From a checkpoint of a small mixture-of-experts model trained on Wikipedia.
Size: width 160, vocabulary 7755, 11.4M parameters.
Below are experts of layer 2 (counted from 0) of a mixture-of-experts language model. Rows are named router (the router's row for the expert), up (a neuron's input weights, with its number) and show model dimensions 0-39. Each number is 128 + 24 x the weight over its row's rms, rounded and kept within 0 to 255. Numbers have three digits each.
Before each expert's rows: "comes after" lists some tokens at least twice as common just before its tokens as in all text. This comes from a sample of Wikipedia text that the model never trained on. Tokens count by the router's weight.

# expert 0
comes after: " |", "\n", ".", "==", ")", "==="
router:108153153095094091166143136109093152107127139173097135181131128100105097069100121111125126141116102180108138160133183097
up0:101188091092132118139133139150164103146135109122141114165182120133156111138154140165134120144132102133101164138127144107
up1:093093151116074101161149080101108144136147107115123115107123143131093145094128148111140135187121112178089115132078140113
up2:144110118133058119170142116123120101124138143126139109098090149108164148051144143111119188167099113165136126131145097149
up3:141142135129130091103110154104127155134139118134132144147157135147129096100124162135137181142085145135116146152139114140
up4:128084130101098092119118138108108119119087113117078123088078125143139145121113129119127114132124114157124091142086123113
up5:112107155143125085107111168118122129131099157126122100118123135122119138126133117138114163148109157154098162123138145136
up6:095122119123125107134159152105084164138133097145115141151144113122145139127125136119146130168134136165158144125168121136
up7:138115131171122110125113124113128147109147158133111094120110115137139153108102082113121112160106123132170130092125128127
up8:085132156124130114122137130131115096082145116155106165123155120141114102134199114085136103128133148141100099136128136093
up9:109140142154119144132167142117142119105110145091070105098164124125132143117127119158143148102139082141136137125170187132
up10:118127090113090122116102134068148076148082179109142142164146150149123098109135150147152123161103077154097130105130145082
up11:126132119066113074164137154155126147094099120203151123095103126122121110102134133157166162145157141119084124130124161146
up12:090099149127079117108125125101163142116098119094144133130093115091103092150140146106146089148126136165129121170167125151
up13:092170130091081148112104184139131131146135151156181150124128154141094131168103131097116141117119121140156115106138137145
up14:175174132166164143111108184131128190157164098142129129150137132104148129164137154132108109150108115110091124151125133145
up15:141116103106118155157167111131077126109128138128123129165137124135157113099151121169150108099096141121108111149130097092
up16:139145129147080098138129129137133099090078117151122117108178129124139119104128105056143152117129125153077119144128141136
up17:110123139074100124136107145152109108112120136142125127136166163149133139110136128112139162147124147098100151125145138126
up18:108113166148108118171140101123165140131082134131121143144115114112118103095126139143123134107169150126117129119122125140
up19:127090135146081135136110113123152092118132139164086163153112105112138124113139114112143124092098112152077104119141121109
up20:125110133108107104139122121118121116096139163146128097136096147126141063137225127137112155149125118126116163163120147134
up21:162085122138099133114128106112099153143150139092138126141092092089149170098118125132149115129144110155089129161124081123
up22:132177141116102101170111136149126127138091116128113107147111143152112155071165109134135147130117115149111131114141145100
up23:151120156126086154119098099107110134161074123129147122124135113102123130101147137116100113108126097160101158166132141143
up24:131102140160160113126133096162122139104140097079126148119119155110138147125110116106101088146187133165108151145086149142
up25:119147141101097105142134122148150156104131152195159099139132131113146109152188131133151148126099112104159135161121118153
up26:115122156099104125149149133118123140127100145186124099125160113091147094077089114186122126164108127093134155146161134110
up27:159134103118148104116122135151110138148114171121110162132067070090150120118129176142145100164132127151116129106144123116
up28:128150143121180199127101078111133100121129127130110120146093147152084111135118132164123127097144151087158101133119098132
up29:142090145162088117153119117134143159109092143089114117102117097141111105145121153086099097119115129104132143188123111082
up30:138114111062146119137106170137166130146121128132146112163125125153131126130120139151133134151145118106150113084119143178
up31:132120077150093112099114077087153110147086178108121153163151105182126139130116132135133103134110127133124179135140106179
up32:163104120101106144122140090160154148138176137042125172132155119133168104168100146122125111115152143163149107104167120088
up33:156143094088120102134143076078113187144143142122132174127135102145107152118165142134123128150117150144143099116118159131
up34:148128152159097114123108146116129107134104129120099139159110124123118124124135114117088095096153132144103133151119143184
up35:128110143130127120131107150150131126141150097144128117108113114136143147118164128129146117133154114185098158135115170097
up36:115124136150130147122169132140121060112115137120091147137084117159099110132115116102108162155135124127144147118149169176
up37:133135132121158099105130151121129110119151158156110136149150115149123115112090106135173139092073131142115113152077147117
up38:072116135143116133137130163139122122189144157127067144130106107143132136149087103139096132103168102123129121091144152137
up39:101117141107147102120150154187127157054110127158072126126117126122138126134122166135125130146129139144115133142087132160
up40:122160093139064115141127165108112079162159135114164140128096132161151147091106105116113148120117116148163141078133127148
up41:108104143103102098136097139128131115164153131123141133126145138124105116116116123088181138136147116079185146123079124113
up42:138132135155088129144111175142112077125132138124146111133124160116093124107117112124135132124158118216122119157124180175
up43:118150147106081122166144154108125120099072096105149162144148140078121160155123123156152113155136118172117135126117172089
up44:092112141096112124139151119051108142141110139122136143160159121149152122122128131177125130158106126154126121073088123103
up45:162147120115150147101156127098140122102155138140115130164122142149117080126148144119137118121116130118091134126137186120
up46:121105166143158163152120136100132120143096148143146108153125119126154116155104096173099167127093133168094136156111160112
up47:169136116113122163126128150155133146091145097144121141166129160107107139088113102124124162118116113120105133156119139135
up48:104132085064135114133116101087112112169123142088104135145111154101120151162110143100115146130143112115123105108122124079
up49:100134122139151075128120103146111129113116145177096144100107152115154120108114095114181108166103118159118113071140106153
up50:102127125143127155109113134148127136127094128146111159160137120084147137099159127113137150131185137137144114188164118171
up51:132123157142148166147165135117126115144117139123100175129167109141091173120144158126123150131146089145150162068116111109
up52:118126167171119138124094091085110100115119138181155116134133156134128122104117107098140143099146112174098168116127082122
up53:122156123158105081111143159120130104113119162065149139109172090121166113150122127139150121149102163080054113111119141139
up54:115144132177148088126097151111115142148101138135126098147162150151126144159146186156169156111100163154152154123108126114
up55:134128131077129111170149139135132138101127112133106117120137142136132108113142139145124107122099106124143132140121119119
up56:122100140145123140144145111114138155160101153146132116110151093134139098135141086132129114118162091175061138120127118116
up57:090136121102109115143147148170107117101109146128126125127141143122163137144133134114166099113154141151136119151056106129
up58:172147160139147149104039126104098149174116105096130119141135127105096195086132095098163153168108127145126130160080119108
up59:107115145101121134130147153134154094125123112175167131173154144114132128103129119177127108116083102124128126156129108097
up60:153145123075092153141132138156125105133147166118137116113114147079143102133129118148138166158095113146132167176141143107
up61:166101121154116137092113122108107120174130167109134142183135176111144121118120214173133157129140104141129114131101126096
up62:104125109128100118125102148144152136108106146103058127115069132127112070113132114126143156095102165141128119128138127111
up63:108118137126141101153138135074144159137089108115090157140135124136144142068136100132085138097116106121123091141124136127
up64:074141112125084141136133165079131133147128112097064138129113080141096167123078115127142146156148135136136126143158124120
up65:124121109090088177111130163110122147098132102107105174141135124122126161108116122166145122140134112076078108160124139115
up66:136139164138108111117122171127142128102187146142136119137123110127115115117163121142149157129158134145084106108127183107
up67:166160105140115123069124112134161183163075151174102099118087145160117135125116115122068134144135082129095092110128152158
up68:144081117139129134135147120125122117087149117157131107120086086110150142109089130060117137191111126113119138138141144112
up69:113130144136112132132136148077129102099103093144144140125098148119113097115112134068129121123108136109139166125100112084
up70:138105133136096053093133146131103140084123170161170120145094144163147109109130082143123079143118132156120129117154170123
up71:128123171105144151082111142157119155159126090109103143116111135106100138137148109120155158103125160098144143134141165152
up72:182173120156139117154181136114118154131131101119109169108128111121160126101100074154117101108111124111082136123155159166
up73:106087106121102141101157112103130101120084121110135158156118157095108133203149131160149099115165075115127119153095165116
up74:126125120084100121115145126152137113140132112121130124132081138113148115124146083099102149130111129139133136135134130130
up75:137151141101111141172176128104106111120133110104181095110124191109160125114129122132106107141146157099086121147122184110
up76:085124143167120110169118159152123146087144107113132140108169135129107113135147113153109110153108106147153121162127136131
up77:126117163113106083149114130128122126147087128100102126117137108146108141165122115155132103152090135194122150146095118131
up78:137149149126124128182093167168144103070130150157165139097082104129081103122082167128156129167177148138099136177104162145
up79:198164094137028094136158144112126131118127115103101123090132114134123143135109125149093169112125129131185159105157111143
up80:112082118118146140132122106173103146145090116153082081122102134123125091130071109126131148098119141137158118151151151177
up81:161133097171099146153167124157158136057133113147094097143153120128139109099085093106148119136140135101103155148142152162
up82:158161112106131128113171141141136134145145115152129103137135158099170139093157089107124128134135130159132112140130150112
up83:176135157167106076119148137107110129087164144099136141133133144161172113125155109124136142141124177138170114152093177106
up84:082130130115105146130130138138125149115091140109108165123127131110143101130113141142154179149143132117108117163142109110
up85:076124123139128140148091115114118138140134186139157129162125111116135146090150156116101096127076141087118124161155144162
up86:109114142157162177137127107130136175126130098134147122126130140090090175157123108108096074153133151069109142165123121143
up87:147176090122134103138092125149120200064111161145150118118121076146120135090140117094114142162125098106136141124137103128
up88:150088097145144082167096165190103126164142137170142139130150096162078121139140112127137116106111095084101140136130132138
up89:105110172150116119118124100120110171157163149143104073177128125157114118122100110126156132121156106156104130133115156096
up90:128120144125168160115169146183170119068149121117134124100117093093143140112129125102153120099143099127189089080133137105
up91:099118099135091137121151122125151144106130133089111159124126108130180155147090118163134143097131076119119130121099155102
up92:088120116101106138117129123155157101153117151102138089134117116065166108133105121169133105139121176119139127114138146128
up93:107136163112140143145109112156114128117084148110144125175092113119174087122136137144169122133153140134110170109153137166
up94:137105097125107127139117137116142143149160124111146120174139170133132139157089160106149117119065118153158099070119147093
up95:131103117108107090161108140130140143153084095169109116119176104104114114149122139128072115115161111123100188130139143137
up96:122147165112064148142111126113113125113113111125114117145127139158120141103085150114131115087134125130130136131150124140
up97:162105104138160078133147188141109167103098132172116151121166126118140120119141146118125101126115141109121153122152134088
up98:156106107168094166145128166106101142192094127129139121111128102133095130129105110129114102151098119137093136134101144069
up99:143126099144134129130133145149141100168141148095160179106133150080140118138155122132115113137112103112127125145120161133
up100:110093195112136138063104136109150122114082125113106147113150158128111112130141151124085104084136157148166143122129168107

# expert 6
comes after: "\n", " (", ")", "°", " /", "\""
router:115172103107087099137100132129128114117136081164135109102103080161161117106138157151096118138137112121139155150118157107
up0:159092107116129121173110086155109171093132137147103109116092077126105128122097122117153164106128064130124140111150150136
up1:110108110115122126160124114119157143105119122177164123073174120123151160115086160142114115128105135128129140109126119172
up2:099128155119075100113104108120147120153110146066132131095107087129168142168151085130137123131092144164126105123169101132
up3:126125167070098108148163141121095114105118132141118073088083155163133133126151115128138148162160099138142115101130154117
up4:175133105107112128135158133139112121135099160141095175116192179118110133147137177129085130120106148110100123101099129116
up5:125150114166100118148116092140108159062119152167139104198149127138141122136147129116123094148127113097124132182097171152
up6:135086080137145145159115103099158106156130137141122069125099129124123137118090138135151146111147108140131156112143167154
up7:129132126129102092141098130126115161108129159139141127116098104156135070058114126145141135096143138140145120104117148110
up8:091131122152111140145145130142088131111158134080087127131144142161175122115128123186149125121151084121082161095173115097
up9:104147124106127155115076136126153133117137137107154095169169116139116116142130110136102123138131165147143122159112117125
up10:092129111145165121100109194115160110197161154116116124138133130140141168144125101100140118143138140164155177145128152129
up11:137130131107139151119125136162097165121114127124088143184146135151112114138108157123121101112095157183081133108140146138
up12:101143124103157139125110083109104142165138146158137133124144121165093084135102108122138182110152179118143153148099137141
up13:101082137140110173156127129124095132106122136161088144121127148147091077106124107157102137113123094162159098105185119144
up14:176138143104113207136138106128149124130118167134156122167088122139120078098126124102142129108097127110120138129133089133
up15:171132126132133108109158132138139136130096079148105121113168098166136138094106125142132119123191126130137125149184112190
up16:106140081139160103118150142155089148134147151129112109116080159106133130144144115112120096118104147129153134138089154168
up17:141080170136116106134140161138130163142085077140082145126150123141098079149133152148154106100088134098143134130077120119
up18:115085143083105137082155059174098136147171147122111128127101107149148140090126151109181132143160140139102140144142150154
up19:112157100099118103159151119105082121175106142153112130111124166156179106071124143134162117144112145135163124148151121137
up20:183137104170098106134143135145135160145149127168121162133117144155130131110130150149114099167143113105118162098140137128
up21:159126112165101148138093168112137133087133147128174108119142136132127156083150124191139114124107129142132113133095145161
up22:100122094154162136103108101091164126137144127088143111137150128111122123146141114125094114125112107138161115193165112135
up23:160084125114128140114097146131116124117162141111135132155140095107077154107161138118134161152132106117090131151159154121
up24:120118114142078100161100103100123134142143108136167136094131122112101153121113091148093112140128139142077138136138140125
up25:147152086149126144161126146140169101118126131142134108143141108097160139105083139133127131128135154136145155157146139133
up26:125158154095123130141164113137107158085124170121104154065177142120148173123123109121118150126201126115114175098126102149
up27:095149165190148109186158123124145105088106121158120082123115130146116156127096162142130099100147126166122133123114161115
up28:117110093131147139099111157119133138145128144138127173102125147133067089156106107125106141119166128128151146154128137156
up29:128137135074126080135114129170120162116166096145140150108117112170147118134161146109110129105157119117147130124093129078
up30:122151132105099155136172139182123130149124125156123113118131137109139117084127110122146155109126152147129138096114137154
up31:117152132147144144124136138118123125077180159127162165122140115089126144104145091136129150147139149141124149152123159118
up32:163122137124104126119110100118117152122116102172134140112143117159123137102109117163130128140142104130138097116136165134
up33:111123141122158091118147110106077103119160138174137163100111124124108117134157095158160079146112147115113124120081133089
up34:060126115076133135099153154100109099142098110128125115094076154130165137117107127153114110120149157086120137101169155145
up35:112130129102100114140127165124133171136120130127165089141128113131115134176146097125138137107120117123131109152107132139
up36:108103150118110145130074097169146125115127122105136137117140134139104100133137123121161094152109107129139119107119138107
up37:131121110091124113134128167112148092115124105146133102123137164157088139113151113099126146143130068121185082130161155130
up38:152111126107179113102136089134104112140075146153107120150148099157129146119168154089207109136130103128139143159088160111
up39:117132150154128129136139090079114123130158125142091141094125098142113111139074125123104143099152094106154134100126147166
up40:106173140120129131134121124139157136113148111178133132108116102120151154120095131103107129101215126111164109124111126139
up41:130108153137091085143120111143160105164089091161136120068105121095142115110097110095094122112081179122161135044124140113
up42:107125145140080125148127165163095136128132132176141116073136113123148147115142145105160110118135097135130130143136131169
up43:112074134097107084109167132166095156131087116155107147129142115122143089131105136141133155079141120105123127143134154133
up44:141114172116119156109141119170103168096122130126127107103164136137160123123110143147131145108104107167089183123121127097
up45:113165036094103130145134111105147135127095118173133123156108132142106145146158157152128094153079120137084164127105122137
up46:154134113159093124149141081099103132134113115117113073076164104145092126089113118107106093133163117100131186133125144080
up47:142158152082114145147138155131078163106149134116159147159106088097103085095096174170151113110095136139160167128139105144
up48:150143139133131104129117137097168119134101161133099127122118105074139122123120157161160131161146122131109120128120159111
up49:107141091119100126140128133128156153148121133151144142156162140152118156108149123123093127175130139122108100110096116105
up50:097186142124145106117096102131111128189156149147175130143093121128118120110118093164142154153132108104155138134118139145
up51:086167131098142077111137134099092117122136151105131106143128138084125106105103109148129148153138157068116114094132122105
up52:102115146111142188134094115155162168138137113133106162087119104156078130120105129130075108121105122089120111161153127186
up53:151170122122131147149135136134152140117160102136129109096156110089104126121111123112086159135124151125125117113131162109
up54:126100133121094111139135093146138140083125099160109138076121137148145106133096142129126084109101114153132151129129152128
up55:124157109138103129084157123159120101113093145148161123122126134175142123142115178113119153168151102138138111125133128146
up56:080127176099118131141153113115135089137143157174120102132086160127185131089115079130126124081174143180156127141141135095
up57:090149113139113088138165126139134127108086188167164114101127104166177116149111135164128111126140079124108082157133130112
up58:150162121173110123141156130179131093126122132147141169094130097163102096108112131128112137116121134122145132180168161139
up59:124111154093098126134176109103121119115121106129166124079110078159142149160131130172124118080118131112088111125133145103
up60:154140135145113151096121138133136129150097137152124109148126124150146113135117092095127125119146094111154141082172157155
up61:126166187082140114167125097153131140094129154124075143110102132130122109143109132162119140108108138091160154093109135122
up62:111141124111118093156134162127126110142104150196125155126150132128175128134146146147127158112067145134147117098128100109
up63:126143146117151115115117112129149128149165142131161144151129124154118113085122129095142103130100095191134100124116165166
up64:115087112135135166124132117126154090098135169114178081121122125130154116140128117135118168161131112188136107136164089149
up65:102130166096122110117126143137115139187137100166090120128146117112155135110160105144114166142119119084145146130113124100
up66:098105117117136130142117099116161134141157110172162125155141131124100134106142095147100118076120163131172136135092142151
up67:095139107109144071112166164119112121142112137087109114176137142079161073121120162157148082141134098098141117113111142122
up68:135088149134105125150131127078139145073153132137128100131112092123104108104076123158122098154109154100129168133158154129
up69:114139122181119087108132077077154149115096114110136125106133134125140088113126092151125145133139118114136139169138136134
up70:139147120118131138092130089174113125143117110174134165092154114153078091132104097177107124133145148092128163127150111122
up71:136127115136124156136137105115095142132123132149097132155136129155124158135106079121153129115149127103112100089140136146
up72:149101128131118104139099164155103111101105148138130125124119144141100125101139119149181160109125109118154163121105127117
up73:106113151101135155130199134155130134134129126131190135160127139149117144104118145109118151156151142129116157141121118101
up74:132131151147133112149126138094120073146105128073158103106130096101133132131095120082100165161136151156157130096143113118
up75:100144124124101112119119117162140113117164100088158125165169096137137148104125110111166147146138141115081135137111161084
up76:106131134133115122195133166131073091128110127152157131177107097123094126125072116125114168142117103130160121138100080101
up77:158177127132172139125106125111098157161148125135139138090104086138170149110144143129142168083159116129101125194107157141
up78:098165073123111132135183091110140092139122122151122135114131116149107154115152108131121148119131126184125153135130088128
up79:135140140100113138132108110142153097124134111124144136121096135189093130120157110154107145179143117117101133148102117116
up80:114135124134122115163096136157129109097099146102171128172104127134157110092132110103111147157084129169123127107131153066
up81:092110145092102116151157140134129186154127157126125102104109119158128140123123167150096170106133109099142128154171155140
up82:143123183133151087137149119192150147079138141162102123114152109135145102149145166171142114156084135100149129129135144095
up83:138127142132156113090136141159097128084089121139103150137124110138141138161100121116152127147120136134122111098145123170
up84:123167140130089134138141131098119107095122142097112123132088163134086122139144138158096115122126063165119104172136138118
up85:157135124103095099178097136136159147093149097085145143141124094124150105110113157100103097113117148128163133106151136091
up86:162121139136112121151119166123103159169134129145152166127111117092160131124124159109153119102112127147145139129200153094
up87:112125099106075117094140123100100135116153067111118133106087144133103142112140153108132145116112128143147110107110119091
up88:154145155096110137166131144115126111148131148137157125117128156141135101102132147136139138133096163145118107154146082119
up89:139151079140122140104135156137116171102132132104094113120148110108131112121125086109139103157128154125145148114135128188
up90:146129118155150130128148139156101152123170157108096123140134141106135120113111148092127112086144116136172156094142170123
up91:160098115161147073116125108143127132170141116146114135113141151088140154116111116110112089119109137152129131136134137119
up92:154127123158102130138138145128088139116128103145077103155150112166145151122098123122131159122136108127164113109147124185
up93:129126144100117117109108170133136085142133113144142115126163146104152145104126129154153112112110120116134096153106132117
up94:124132150132088141131129139140151116091119091141125129099108119133095100129160154154092097146151125139157116131093128102
up95:083123117097125111169135099097113089097103113145119174088133127115112112131134133106110143105167125138161136134080101142
up96:113090105088085084177114143121154134124151109160124120136138127090149168136139084124120138151124135117115158111158153151
up97:109128130122156079138182124150131144085112066130137120146136153182108186135107143154144146177156064133098142150158167080
up98:101146147128198106122109143156123150111133108142154090158145139085169123123112084148129121143124143078095108161108146114
up99:088155109131153161127100177138113122115127141153128136107149133134118149128111136161068113146112132135118095120132186104
up100:117141143104157150114163101119139126155140119164133132090115130174165150140100089126082175150147140121141127128174116107

# expert 5
comes after: " the", " of", " a", " in", " and", " to"
router:104111109088122112132144147150119131116122151178132166147173130069120164107143112159096144086130128143129132134093123117
up0:093129090126123163158149102152117091158142136145139135120108183095133129122106134132135110112136140171125106185137092133
up1:150127138117183090172105112102125115136108096153171132138148128136109149160131129136117165126172108134143132137137097131
up2:128119106101109074146125091102138153100160137104064146132157132104141134103111144124100116137151107166083146143109119102
up3:071109116141107100156108110123149094115126142110161121132163151122162143098139176129135123126159101106155120154129126133
up4:127138086133158120119127151155116112146118166097085169111108122131141120121109157127159155131150154090160174126105127128
up5:163104139117116103137155106139176111099140126118127134110122116093133130140138110146088146112174085075102138157121164143
up6:136139151126088108140102163185115142138119143181128106152167076119126113156117092163151159084125097163151147151100101134
up7:095131117099128126121135132151139113110119156123139121143103145140135082137073133148161101115134108155194145130092109118
up8:154131127121120116144069114141105087129109181162121175112146104180129155133130144096137159134165143137162101125115139144
up9:115167128122153132146133110144151174163176118176144143118138108128106136128129154118096118134100107122098113107128136134
up10:126117133145145136114105099123111171137125172157107107139139120136136154115126111103116144128163114159118147149176157105
up11:124172069099109135126115129148146141101123105161157165114137135117118139100119135192119164135137147158141087094094085104
up12:110119133122127132138093107129139111142151174082114096114128074144185154130144119143134158161132106151096149125138153131
up13:120102119124098113091126123107082092149132136091135138156160155149135085104157116127164156144097088116159141154164107127
up14:151132118111133111164144140147081160126138120183108132181116136129115120129132115085132173105109133117167124130155122147
up15:083138141121136099176168134088129075141181100093105115154154144109172137144173156147124103126110116133116145108114144128
up16:132137142149132132132140138130120114141081138126124144083135120088108153154151105141157101177128136103214103145118167136
up17:131104144103107156120160131153128192132146120173125097138135114086122100115170090156163107129152129081166154129146086114
up18:122146122109109144167084090112099168149109108109124084150113139127106120161091111138125139174136172120123119169100131158
up19:146114105145098115176103113166135119107131117128134160145141154145117133118154118131132141109123098145104158127134132175
up20:126095133134126131124111104150105163134108138160106075147105135151140145124120149138131113109138094086119129152103121101
up21:133108108104122118118120110107120129089134116124118128148134132127094143124180114139090123090083124131130093172126110134
up22:130128133101130184093174145140144112113134118108157171131124077137152145135144127186092116099147141091117135123135135151
up23:142118080138152104136091146102155172102133121177075129129124119119142107126095147106109165119133133089166131142127099160
up24:113172153119158160141155117125159109098154115142110119158133106125177109148128122135113143119096136134092105074157130141
up25:108160075118150100159166131110110110108093135137130140150093132103138123158104150180138164118152128129118116144118107102
up26:123129129126131113104160108083113106149114128129143131139169102090125152148111161130117167088130112128126144121131130146
up27:120130100100142112105148204133108131167119114150160128108147183131145152122131122149107125072085115167113110128119146087
up28:110084131121151155138090101123163106082136155152129107115114134142170157099170102137157156127124130113122136169119136066
up29:129096082104154126133142095137101082106148106133120171174120112088154095113167112144113123148091158114125104103165124143
up30:156124139138125110111107079136138085118108154151135153117154150146130116174107158162132091192096095118151124118148117124
up31:091162081098139111108148105124123120138185177112123067138118136114153127169083122178151134148131137134099145157106100118
up32:122099194138140149130129106153076135146109166120152119073123130151114154111149099131180117079124084152142101135151165115
up33:120146114122068103119153152137125146137133127117127157165130105168135120146093125164156116122138110108120102116117162110
up34:159173144136148139138132171103106167162128128170162126126134124118159146150130105135143121129128138088148119128091077123
up35:111160126097151138120132133131114137105139110183182112106133139111107165113153106142110166125096162141147130101120096127
up36:134077157190118142121128121151143140145132150098127152140135150116150129127146138121132181133143102132137156128167136138
up37:157121131107119116148156121128103146087135155137111108129130104131128124083101169125121138102157131140159125129156095149
up38:077151096145150130151113120113126142100169148093116158158118138113113146113159118161108147121127125147133103120138119128
up39:155168143152150146119144150128067138113134130131089093127117125166151187091114125128135106124177082102157106114125151155
up40:143087135122146134119116118160130109166117111159162091128144156142113135170138143137118158151127131113144140169133125138
up41:135109114084125154137139101151166115147131109133165114142090125129165156125142114155132157108120173103095157130130140125
up42:130135158155125110122094119082135117085112128165156167132183119127116168124103146135151133139100154109154172127127118146
up43:104174107144096130108121165117171109104178111128115124143107095126136125127117167112127126150150124161111076107117135104
up44:144148147088131128152142121114051105120098106114189134122159149138138144112117107144105120176089144129121083158104128135
up45:147147140143154148075116121141153144094103101175162120129144118138121156112145129139071102088134128170130101107115144096
up46:120068150155078184142162148129115118153105123134152101101154101142117113087107108149145136121156095116160159125095167111
up47:082165111101172096121168127120141147133151165124113127150143166103155126123120155127125179141105213161160087112120117116
up48:122126120121114113068161131096104108090110140071144092112164125151146123120089112088143129156120109125126121138111091143
up49:128161131130113148138146138128154149126161157134135136118163128151149105169153120156116134076119117151120100154179154132
up50:144077132109147071136079134139139136112097111168128132091171134125130098131118128147104101140133118140126169140150102123
up51:144157121125140114123110142142101117106144168131142128100124138061128097129098129137123131095089130090135136162124151159
up52:093183102135089119141150160141133125086123128143135156097130098149102160142114139118074127140119126151156176164105135107
up53:092100117111106154088120164117098119127146113153133147101133113129125154123096146149148132113114125146111115126116120103
up54:105091100097082131122100123124104081161152150149090119141158145164096118158134146174130118094106195129106148119109150099
up55:123177150107123108170133129140116142118068122164165122143181141121152128142144113124139075162105127127153121145102111111
up56:132069138122115126118129122100117122079106158161141144104138118128101148124141110120121153128162126042113126132187142120
up57:104131136138104145156111142167144111181099155119155103137121141149145121092152127137141138094137144150142117130133097137
up58:075134118133107140127142121132130108124136115120147125144142130175115088151176144180137121104108146156141087129111137114
up59:132117114151129096112130143095145078152151135104086133129130093105177143106138163133151122138108105109129146089162196085
up60:165102142102156124099135140119115155083141092144087134150159130153110121162087160139141137123131071072129125137119100096
up61:138146101077096090159135133137139131148128162179132104138122096162151154123101109146119165127107107101132141116099094108
up62:159132135110113174112146170120112115085144163148133149116105104134148131135133100134130078154113100131109123134141119146
up63:082090132120149125139123132139125125113159137102118099104098159104156113117111112148126168101148129131114121125128151100
up64:126119112117127134140123148138143087140126118132085155148082170125117148089124131158146135141131165116108113126093162101
up65:112093132143162159133152098114121115110132087112100130101122140135150104106105127158095143086111103126132088131102096100
up66:096134164161112165147132141137130161114122143165129126137112152141140159110142172154140165116142120178113114154151137096
up67:095148129108135105149145136144106148097096151196099167119098111122125143089141133133152140162150145129160109119133161099
up68:089139151104107112143130145123092082138095119157138129099154140156140128116125135126166116143143120118104112103080155124
up69:172161112118160111145081152153190145106107138159154138150167137120120106157135201158140121135141091111119122137110100145
up70:147136100142141151135072114126094086106174106099139156139150157139184100133163137112075155117119123168153162125141080169
up71:104161132123116045125109137132151156177103179185120174096144111144133127104174113160178116152109120093120125109099121100
up72:113109149153133146161124160178111149127134123136121138139106116100102113087108198117094112165136167125104146109107106112
up73:177142155131103178094152120146092106136118127106111160145109149158108131124158163131143136105069085153155140150101156137
up74:150103097127103142128130114106160146129092114168168123070131143172085135068134088138141161128138160102125120132141133153
up75:108124164172106150138126160162135107118139147094127083109101109132148125157163122110160118089111123144145149152108115115
up76:131114094150119135116141143116114144112151108135086153145115097053118101124114094131122151105111148109126165093120148140
up77:134118145108132143146145165135103102093159115129133170129162139188068118141142113150139135131111118180115155124126144079
up78:095121114113097079162155096125098139128116134120122155165150119136118153090147079049135143129176133123121189108136165091
up79:092158135119112156147065160104145129121139122151109151096139171078183114136161140130103126124160170148098170119132111127
up80:099106127090082142129114132141159127090160102169164085128109122073160147145132147135105138150114116149103123102133118132
up81:118171145112123089111135145140097139151147152116113083129121112137146138129176135166130145146129111085138123117117106175
up82:143124112106165151125132150140164140147134122116120115123138144131161107144061165151165138142152157156102128126123154124
up83:130129113119128138150143132120100102098099134130097177136097112119117126113135184152170118126111134136147138098090116144
up84:090136115128160133143080162155102171168134108177099117144115195091150136121122166177165134152105138117103132135122138140
up85:107087144133091131097158137104143106135119149160165101120162103121139126148159131150152125158136107128140113124116174119
up86:103162085102132142123127122131118144135158106135140193143131109133131119108124112133114170155138146157150137117103075145
up87:110168111134138140173133129089131148157123188120150126120134074122155105148114098118178114118097162138142144122172085175
up88:211076147138127122136122114137082123151103096128147116075158171145104130112110149095137138111176148131102156124146138126
up89:118132160105082115080125130121097119144116153067181120180119162095157105110144091144101142074177119101106116122128150152
up90:145131102139084166143073146129144173107127111124103137084173136159122126140168117138171105112082129136118131180175123126
up91:134073176156135093110178130114143127128117152156120082129133177131105117128111129111165126112141082156117111115152111112
up92:116140101118130163092124099133169109139117138108130137109112084084148126107136107142141115079177122154164100123132118124
up93:121114138106095134134094112131099163166153143190148101154172106127094129164151119125119139122141144108135159103117086166
up94:123112112115136086114114114047095140120136093158144140132154104113121127125151095115187100160144112087122128142119117154
up95:137125120134146134113090134150110085165129138116156147109104123163094150147151116128108127113194100123147161088087107153
up96:162126153114082183136093163142103137114106152128123145106114120105100130100120081125135123112119095095061115105128158139
up97:135119120162111156117060116151098164160114128127152114133086116143127161109091102131155104121090146134132089140120150126
up98:119153118130140108132136152099167106117112133116126118165079171130096117119099138096111119118102150131134145138066115154
up99:122100142118132089099151147140164103105096118099123113116120169110142144141140155147091112105140125122117111146128145076
up100:127100181130116103128128129149102095126086177147122117163133145090157092141141109151125095169133152143124170155136164133